{"n_layer": 13, "d_model": 192, "n_experts": 16, "experts_per_token": 3, "d_expert": 80, "d_shared_expert": 256, "activation": "squared_relu", "moe_layers": [0, 1, 2, 3, 4, 5, 6, 7, 8, 9, 10, 11, 12], "router_score": "softmax", "normalize_top_k": false, "routed_scale": 2.31, "balance_loss": 0.0112, "balance_bias": false, "router_z_loss": 0.0001, "init_std_router": 0.00807, "lr_router": 0.00183, "vocab_size": 32000, "norm": "layernorm", "norm_eps": 1e-05, "tie_embeddings": "early", "optimizer": "muon", "lr": 0.011, "beta1": 0.9, "batch_tokens": 65536, "seq_len": 512, "train_tokens": 385100000, "steps": 5877, "dataset": "wikipedia_en"}
Below are experts of layer 10 (counted from 0) of a mixture-of-experts language model. Rows are named up (a neuron's input weights, with its number) and show model dimensions 0-63. Each number is 128 + 24 x the weight over its row's rms, rounded and kept within 0 to 255.
Before each expert's rows: "comes after" lists some tokens at least twice as common just before its tokens as in all text. This comes from a sample of Wikipedia text that the model never trained on. Tokens count by the router's weight.

# expert 9
comes after: " |", "|", " by", " 4", " 3", " 5"
up0 [ 83 165  99 173 126 120 125 153 128 113  88 101 136 175 125 113 128 146 147 155 123 142 151 119 130 162 147 132 112 122 135 145  98  95 147 144 120 162 115 185 105 122 109 151  79  79 198 160 111  84  96 108 117 105 107 146 101 123 154 142 135 115 177 121]
up1 [114 123 161 154 125 153  89 145 122  78  62  97  62 121 128  94 122 157 135 123 137 118 166 121 140 111 136  98 107 154 115  84 129 133 179 115 132 132 137 132 147  98 128 110 144 151 111 138 132 130 117 112 148 146 135 109 140 117  83 129 127 147  93 119]
up2 [159 120 153  95  77 120  91 139 148 120  96 148 103 123 120 141 155 141 128 118 112 162 151 113  70 102  98 124 111  96 145 109 158  82 156  86 160 136 145 122  55 103  91 121 145 110 157 154 145 142 157 154 138 100 146 141 148  96  89 158 108 127 139 137]
up3 [ 74 127 107  73 127 133 106 139 147 110 112  47  94 120 117 122 142 143 127 196 113 152 100 106 118 123 125 134 125 115 132  89  96 123 104  98 105  98 156 108 115 133 147 158  79 164 132 153 120 131 126 138 142 129 113 140 106 159 120 147 133 116  99 123]
up4 [155 151 124 150 111 105 101 124 148 141 153 151 105  95 133 109 108 113 128 167 145 116 149 128 106 104 103 122 143 124 120 143 137 104  69 118 146 154 133 140 115 166 111 184 140 112 115 108 113 124 121 104 100 127 109 124  90 126 134 109 114 116 125 117]
up5 [128 132 133 152 159 112  76 185 167 131 140 143 113  75  98 112 139 109 138 133 133 134 139 122 168 154 181 123 110 200 167 130 130 131 147 174 100 108 104 127 101 135 114 125 152 139 100 130 126 156 123  97 162  90 118 107 118 130 146 133 124 137 122 117]
up6 [ 84 103  95  85 120  80 140 129 153 132 120 138 129 109 121 116 145 151 126 143 152 117 151 107 134 175 125 157 151 133 104  99 161 115 144 154 138 120  91 132 153 103 113 123 159 168 128  72 113 102 103 164 143 133  70 108 126 137 138 139 143 100 113 160]
up7 [ 92 169 109 134 120 100 152 104 174 138 144 136 129  91 159 144 110 153 113 107 153  85 131 113 140 108 140 158 140 135 141 173 124 143  85 155 102 124 127  80 109 157 132 133 121 145  90 136 133 122 132  82 127 118  90 121  86 139 103 137 115 135  95 118]
up8 [112 131 108 154 109 129 124 110 131  86 106 121 117 116 112 136 154 142  95 130 141 122 134 154  95 123 128 143 109 165  98 109  90 115 156 158 152 107 116  80 147 127 138 119 105 129 153 128 178 116 141  79 118 150 160 117 177 157 137 151 107 161 101 124]
up9 [124 126 112 162 102 142 103 124 164 111  96 112 139 134 165 145 161 149 119 152 127 129 150 122 132 134 141 106 104  88  60  98 124 126 115 151 130 153 136 141 114 156 118 166 129 105 106  96 127 168  96  97 142 109 122 110 117 147 111 104 142 155  97 160]
up10 [113 123 111 117 125 137 154 120 134 143  82 142 134 116 142 131 143 125 150 150 167 128 133 102 132 120 117 133 115  78 145 133 111 110 129 142 110 152 162 122 162 123 120 149 119 133 113 136 133 137 121 114 156 132 188 107 170 117 127 143 142  85  71 104]
up11 [119 113 106 127 122 164 109 118 177 149 119 111 179 113 166 125 120 126 111  80 100 110 128 121 136 147 138 170 158 111 136 140 117 152 114 143 111 135 108 137 114 114 128 130 154 142  98 114 124 151 122 151 118 180 111  60 108 144 144 152 142 144  73 135]
up12 [135 135 107 119 175 169 103  94 133 122 137  88 153 128 144 117 145 131 150 149 145 152 109 162 185  99  98  90 134 118 133 117 184 102 160  97 131 138  99 169 128 150 120 125 141 153  83  77 130 104 146 168 143 123 147 123 153 111  61 140 138 181 105 171]
up13 [120 132 101  99 141 100 142 181 135 106 108 131 106 168 126 147 131 145 123  80 145 139 180 114 128 153  90 160 123  70 133 106 118 132 140 124  74  95 167 127 104 130 110 169 162 119  68 146 117 160 175 152  99 131 107 128 101 148 126 146 114 125 131 126]
up14 [121  89 128 105 134 140 140 131 144 164 155 121  81 113 135  85 165 103 140 177 135 144 116 151  99 110 115 164 127 134  89 111 159 117  82 138 126 155 156 132 116 115 134 118 149 147 159  89 125  96 123  82 121 165 114 102 100 158 118 150 151 149 140 132]
up15 [103 111 102 170 115  96 121 167 147 106 110 121 139 175 144 153 105 145 145  89 120 145 128 118 164 122 147 104 122 136 129  65 130 103 113 114 115 112 122 101 132 102 110  59 111 129 135 122 157  99 135 133 147 117  92 108 158 145 136 163 149 126 126 142]
up16 [113 133 130 116 107 144 116 148 143 148 126 177 161 141 147 141 150 145 136  97  82 109 135 143  97 135 142  77 152 167 144 153 114 102 125 144 126 143 127 125 115 163 155  95 152 133 136 137 128  93 143  90 117 103 164 104 158 124 126 128 130 122 191 130]
up17 [124 103 140 113 132 102 146 114 133 121 141  53 138  89 122 116 114 132 173 133 141 118 105 166  83 105 110 139 101  92 163 100 117  92 108 124 116 111 109 147 153 162 141 126 182 149 147 158 179  98 134 126 105 114 132 158 112 137 143 164 102 148 118 126]
up18 [100 114  77 139 164 118  92 112 153 133 129 195  86 137 138 123 150 150  88 162 172  89  99  99 116 142  98 137 141 135 157 114 141 111 137 129 130 162 109  94 112 134 139  72 131 153 138 129 125 148 124 125 139 132 138 122  86 159 124 125 118 123 124 177]
up19 [118 177 144 140  84 118 115 119 175 153 147 108 136 143 142 138 126 110 139 118 110  88 149 127 107 153 113 137 123 126  99 153 101 160 134 133 117 142 134 130 160 119 128  74 150 142 165 138 146 127 132 158 142 116 151 143 129 115 136 131 129 134 109 174]
up20 [119 136 120  26  94 109 136 166 153 135 155 162 122 127 117 100 134 121 123  94 154 163 140 153 124 122 135 134 144 115 116  87 115 106 140 100 147  85 128 117 153 133 110 116  92 128 148 137 132  97 129 153  62 126 162 129 162 137 139 124 159 111  93 109]
up21 [ 97 105 101 129 157 153 135 127 154 113 146 177 154 143 124 137 169 160  56 167 140 143 168 128 150 128 168 124 153 153 135 142 119 152 128 114 152 151 101 133 149 125 151  77 140  89  97 107  93 116 142  90  97 142 107 115 127 100 100 168 157 129 138  56]
up22 [156 102 125 158 165 149 112 152 130 118 112 132 151 112 110 157 134 101 112 108 133 122 124 148 127 169  61 158 133 126 176 112 141 119  85 153 147 136 148 140  94 138 116 100  98 130 120 155  89 126 112 140 108 127  77 111 144 107 125 122 145 135 169 136]
up23 [128  74 155 156 143 148  92 130 141 136 142 120 133 137 129 100 176 128 121 140 129 151 148  91 156 161 130  98 111 110 131  62 131  92 154  70 153 111  88 120 102  94 171 124  94 132 121 137 120  78 122 109 150 169 126 102 101 156 108 170 128 136 146 114]
up24 [ 73 131  94 108 134 134 132 133 142  99 122 132  93 176 119 127 122 140 162 103 112 142 152 122 107 158 151 106  86 129 152 127 148 101 121 150 134 111  79 115 154 111 144  95 154 157 119  91 117 102 132 113 112 130 133 149 123  86  97 117 119 109 110 129]
up25 [129 145  99 114 121  86 185 120 131 130  65  95 126 132 128 139 166 126 134 104 152 119 109 141 110  91 108 113 134 127 143  98  88  86 125  96 115 133 162 119 172 175 125 114 134 148 211 112 144 131  91 107 150  78 130 105 134 145 119 132 129 127 123 117]
up26 [ 89 129 113 107  75 116 110 144 137 137  96 136 141 146 131 170 153  94 114 158 117 134  91 122 155 115 143 116 133 114 133 165  92 124 138 131 134 132 137 130 128 138 120 132 127 116 122  95 163 165 128 148 124 140 118 125 178  99 135 135 148 145  95 113]
up27 [111 134  53 139 142  87 116 143 138 133  88 145 164 129 171 126 195 110 132 146 102  73 115 100 125 143 104 141 123 143 162 140 130 107 113 110 181 119  99 106 131 119  93 123 157 165 133 126  81 145 129 129 113 105 152 103 122 143 142 142  90 126 119 152]
up28 [133 106 130 127 143 102 105  88 162  78 113 138  92 168 135 123 145 109 136 167 122 148 134  96 151 136 151 124 167  98 130 136 142  74 111 114  87 104 138 134  91 122 112  68 128 137 132 164 104  87 177 131 112  91 139 141 117 148 127 121 117 149 128 147]
up29 [108 119 147 109 112  83 154 118 141 124 115  82  76 122  86 144 132 144 125 127 122 144  93 122 131 162  84  96 157 102 118 132 110  63 156 143  55 139 102 169 117 161 168  96 130 142 132 155 109 121 129 143 120 143  90 125 158 156 126 135 152 135 132 132]
up30 [159 127 112 123 115 158 139 135 153 115 115 108 122 117 126  97 145 127 108 113 141 105 112 158 116 121  99  83 151 131 174 140 142 142 150 110 111 130 160 178 130  87 130 114 119 134 123 119 117 157  89 167  99 117 110 120  94  95  95 170 145  92  98 152]
up31 [100 142 120 143  95 116 131 135 118 111 132 160 147 123 123 136 114 110 153 118 152  79 129 137 149 121  92 137 108 119  90 100 179 104  68 140 131 129 106 135 117 123  95 138 138 118 134 148  79  93 157 147 104  97 158 148 101 147 149 128 144 141  98  84]
up32 [121 126 112 101 119 160 111 159 147 121 130  92 117 148 134 146 150 114 128 149 124 114  80 133 155 121 134 113 137 155 123 134 163 136 138 129 122 112 162 136 131 142 164 100  61  84 153  92  91 127 125 157 155 112  68 124 144 127  85 129 122 194 153 145]
up33 [137 172 138 150 123  67  95 110 117 116 136 111 104 132 128 123  83 111 103  92 144 113 133  93 104 159  98 149  89 165 123 118 143 141 130 144 147 127 148 103  80 130 134 101 107  96 156 128 127 158 153  77 123 133 153 140 135 126 135 136 137 113 108 159]
up34 [119  82 103 119 124 132 131 132 173 140 166  98 140 136 136  69 127 154 133 111 120 130 115 151  74 186 120 102 104 150 127 138  79  85 112 123 149  83  90 112 163 117 106 126 129 150 131  83 137  95 112 142 119 139 114 124 139  95 121 124 170 155 112 167]
up35 [131 132 118 143 129 126 106 107 116 156 106 117 139  96 144 155 110 107 143  94 120  68 138 147 112 165 117 138  90 122 113 113 128 153 121 126 149 126 122 125 174 113  72 119 143 102  74 115 111 160 165 142 153 120  98 113 134 154 153 148 130 164  97 131]
up36 [118 103 134 110 101 116 116 161 125 138  92 117 149  89 161 133 158 181 176  92  98 115 119 146 157 126 121 105 155 154 134 124  94 136 142  82 157 157 127 154 165 137 134 107 132 144 131 157 135 134  96  98 137 121 167  62 163 113  95 149 149 151 160 132]
up37 [113  98 132 117 158 151 143 126 154 159  97  92 180 185 128  79 100 105 109 133 144 143 108 140 136 103 102 123 124 110 141 127 131 139 141 100 171 131 118 126 102 112 109 154  88 142  96 153 147 133 113 158  97 127 104 188 125 124 139  92 131 125 107 139]
up38 [102  90 124 159 137  82 155 107 124 108 120 116 166 141 125 109 116 169 118 136 152 154 116 140 110 135 116 108 114 106 118 103 103 102 129 117 131  99 126  95 138 146 145 162 157 137 125 136 137  99 122 139  82  97 194 120 113 125 147 124  65 132 138 106]
up39 [155 148 122 122 151 127 115  82 151 151 121 135 104  67 118 176  93 109 166 138 119  63 133 120 121 146 102  91 164  96 101 110 181 152 130 136 110 139 124 160 142  85 129 141 118 128  99 141 138  93  80 126 110 157 102 174 158 123 128 111 135 158 153  90]
up40 [159 142 139 143 130 157 120 150 188 135 120 144  95 101 150 119 128 117 113 159 136 131 106 130  96 129 140 136 128 177 115 117 131  94  92 141  93 124  89 113  97 108 108 127 160 164 116 101 154 148 123 115 140 153 153 175 137 126 148 153 117 143 160 135]
up41 [100 151 122 151 149  99 111 112 138 147 109 108  83 151 117 180 148 123 128 139 178  93 131 130 147 150 115  93 119 107 136 119 142 145  92 139  95 101 168 108 120 123 143 129 118 143 109 163 125 136 168 134 140 107 129 138  96 117 105 119 172 106 126 143]
up42 [123 111 142 186 109 142 143 140 145 117 130 100 154 137 153 100  98  96 133 147  99  77 161 130  84 117 133 162 125 110 101 152 141 147 128 132  51 139 121 106 106 104 142 102 143 124 137 146 146 118 152 124 138 169 121 154  89 129 175 120 136 130 119 118]
up43 [118 126 132 134  67 145 144 173 153 123 135 108 134 125 115 106 183 150 151 121  71 114 127 121 139 188 133 101 142 117 132 120  73 146 139 175 148 139 134 129 166 152 127 183 121  90  92 115 116 109  97 144 148 111 157 148 116 141 117 147 101 124  92 121]
up44 [136 131 153 117 188 133 107 138 152 162 116  85 124 147  97 100 124 113 137 153 121 159 147 193 144 167 109 124  97 132 116 136 133 131 105  82 109 166  94 110 135  60 157 140 124 113 151 132  94  88 107 144 172 101 142 128 123 111 101 165 112 127 135  74]
up45 [123 133 109 125 138  77 100 145 133 165  99 110  93 154 151 111 103 120  79 154 122 107 149 137 163 150 116 153 156 146 131 131 134 113 146 125 137 111 155 125 137 147 121 161  97  97 116  92 145 117 138 129 108 170 149 149 141 112 121 154 153 110 104 168]
up46 [ 94 135 144 148 133 141 116 135 137 118 140  91 111  90 125  92 124 139 157  99 143 123 151  91 108 133 108 164 117 107 118 153 141 128 162 152 153 155 160 124  90 136 113 105 115 100 118 163 118 110  90 122 138 148 137 155 169 133  42 147 122 126  87 116]
up47 [146 150 107 134 125 101 107 137 135 125 179 158 116 143 130 143 156 101 142 130 152 154 158 118 114 124  94 113 141 104  98  43 121 119 130  97 116 121 162 159 134  97 119 147  90 142 112 130  86  93 139 105 135 134 111 172 134 111 134 152 118 179 160  98]
up48 [163 148 126 110 127 117  92  68 149 116  72  75 136 174 121 117 189 125 100 115 178 118 135 131 126 125 117 131 130 114 152 112  86 116 109 135  90 167 134 101 157 142  99 136 112 118 140 155 124 110 168 109 147 159 106 154 118 136 121 116 108 105 162 165]
up49 [108 131 156 105 128 179 103 163 160 146 121 140 150 142 181 123  84 132 134 135  91 136 105  95 126 133  86 135 140 158 157 135 115 113 123 130 110 103 148 117 105 109 168 136 120 117 159 184 164 111 137 131 155 104 134 152  99 127 108 120 118 125 112 117]